config = dict(
    n_layer=10,
    n_experts=64,
    d_shared_expert=64,
    routed_scale=1.0,
    balance_loss=0.00223,
    vocab_size=1024,
    norm='layernorm',
    norm_place='pre',
    positions='learned',
    parallel_block=False,
    init_std_up=0.051,
    optimizer='muon_variant',
)
Below are experts of layer 7 (counted from 0) of a mixture-of-experts language model. Rows are named down (a neuron's output weights, with its number) and show model dimensions 48-95. Each number is 128 + 32 x the weight over its row's rms, rounded and kept within 0 to 255. Numbers have three digits each.
Before each expert's rows: "comes before" lists some tokens at least twice as common just after its tokens as in all text. This comes from a sample of Wikipedia text that the model never trained on. Tokens count by the router's weight.

# expert 43
comes before: " |", " |\n", ";", "ot", "|", "|---|---|---|---"
down0:153151143186124173132097102160181098133126141145106145095111151112148141110143116106106098165138104109134132107168130124102133083129102159149074
down1:164136158112145108175139106089142145186133097120072152118123132143125118162135126119119067133085144138094181130106223088123114161119196135146122
down2:188179080095055092104122192176109098102174123107158110136093106124087147119113108159118080165157118155110129153142101115187096141155153160178083

# expert 37
comes before: "0", "9", "8", "1", "7", "6"
down0:161125178122168113155148098117144204120151178094154171108137141149185122168091142079161136101141098167081153086112101143135193065118100137147135
down1:135117106099180106125089104123117180054089125169181102154120088135069099148131144142155133145096157108123099083113173130130124119146131145098060
down2:146127122195078142146120116119114108119111070092114085096139091149113143161151158143153165127184097108144183105099103177089100158168133127124087

# expert 15
comes before: " to", " in", " of", ",", "ly", " by"
down0:146122135144140148094115137113151130121151149104145146132144135143159174108118132058148117146101162092106149118065155137094136140151137118152074
down1:110105164151153157144176106095144131120119098065083124133114127171071093063186114135103131151163133147078087130174135148093094139076076088103118
down2:129145123194087106112136130124226113077094136110194123082108157206122153102151129093096091136100099131112107128141086064142170152118168174097160

# expert 5
comes before: "1", "2", "S", "C", "A", "M"
down0:069151090075147104147138153131154172099118145210141120111106131177128149171130113106146076129109112158141127128135105161183050070137114147110110
down1:108139088155136143124080186161132117137120112133110133105118159172122114067130098147070118161130110140064135093157093148107071165065096082093117
down2:134124160123156072149126047137148149163093121117141177096143121102168097145182125120125142163128145145073096139094109125120124132197134086095111

# expert 13
comes before: ",", " |", " (", "\n", "'s", " and"
down0:143124080152123199134092098113149146195112101135115159106125183137074120109142147106134204103125120119127122101151118108101064200142154144116098
down1:193134151116132134135151112130087145128148158137090124203073081111120097081081134132096129125112140158162126163122134182143141109121089129190150
down2:129162121174125080130178126109142136143102140141126086178124109135090160139130135107128065153140090126126073146156105090101107164113158127173138

# expert 52
comes before: " |", "-", "=", "F", "==", "==="
down0:129089170123175153172114065130165132105146133151110138058111163110171149150147150150140133093118192160119161109121129168096047129103152121161078
down1:132091090160179147174145094138111085131122140142124124130098088107066179156145196132159072102107116041175146118088164169133182132099147127163102
down2:171112150142121174081118119163142135134129132162123093174123130136127125130133088182079068134156074100150118152172071047079086091165092107103174

# expert 60
comes before: " |", "0", ",", "–", ".", "5"
down0:116153171119168144121080152058106158143081107080145141100191163153148058090145089122132119146149112143164156120146092080123173104088140100144075
down1:115096137066149089131197148084090135119099123150083172110126111117110064160124122113180101156083094125092124157143145189140105112176183105132137
down2:144108091106096160154107167201082097136156140085159116159117106105117161155136167123138132167154140135125173123128175087103107160102172082131086

# expert 17
comes before: "y", "a", "ic", "es", "s", "ia"
down0:116135136183145149149104111130204154182080099084101128098120124096134135069125159090186153160154128130051115107080094104185104155095137137147062
down1:105137091131103057137116094107180141150118187147135161112126113098113149095120156170205121129120164120081142103132121162121105171157121162108071
down2:180171065179145112108112101102105082168149100150140145144163119152148138163123161112085113099167154129145114095121119105185043099162112143115134

# expert 35
comes before: "|", "-", "==", "The", "===", "In"
down0:071182099131093165160174157113161151078114102116101153100099089110177101144129157147149171096067124132141158108104122183133095130159126119111113
down1:113146163181199164128159124144065092149144070175089128085110179136116119184162075113134131117068095139119074140117097105149154130167106135164186
down2:172166118151196119089151133145122098153134088163147144146125150120113107143104123163166094168104069114077132082116113168149080236148147134157163

# expert 55
comes before: ",", " of", " and", ".", " in", ".\n\n"
down0:226093162108124174163134139138137098125190147132124188161106152171125097077070138092170108155045135142144169089067145139107150141122144138104127
down1:136135101097121091101112156064086158149140132194093172118133120100093123143082094166087103056165194177155115143133119120099173108115131107083156
down2:095116135122167166125068127057143104147132118137168143100107129119165120129109065107131118112083101135174084112201128100107142130126169098167130

# expert 24
comes before: " |", ".", " |\n", ";", "–", "0"
down0:121087107139121177132194124129134145164087059119143126062087120152160115176076112106168105107147117089102134120098162137115139154164129106128095
down1:158130093076176150078089158091062088083167090130093076148179165147099128163143127128127160155124121115128105109168162137142129137180104119118119
down2:147170074141140168097064068125126126117156159115197162116102108135102131177161106118133130145151164149096116125081133156144108074119093034090143

# expert 39
comes before: ",", " |", " (", "\n", ")", ";"
down0:072131160229118067129094114120056128071126125148097104140116164199152139118154123144085092119146063145137149116176154113140143161145154112121116
down1:182089157184135151071106137131141123168125147145120162069081075160121121106097158102101121114104088181078130098109109141132129121089111154082122
down2:106142184077155087113191100172111104099133152058120094129089099171138094101179116174164088150141121148071128116110112070225173130113144144128162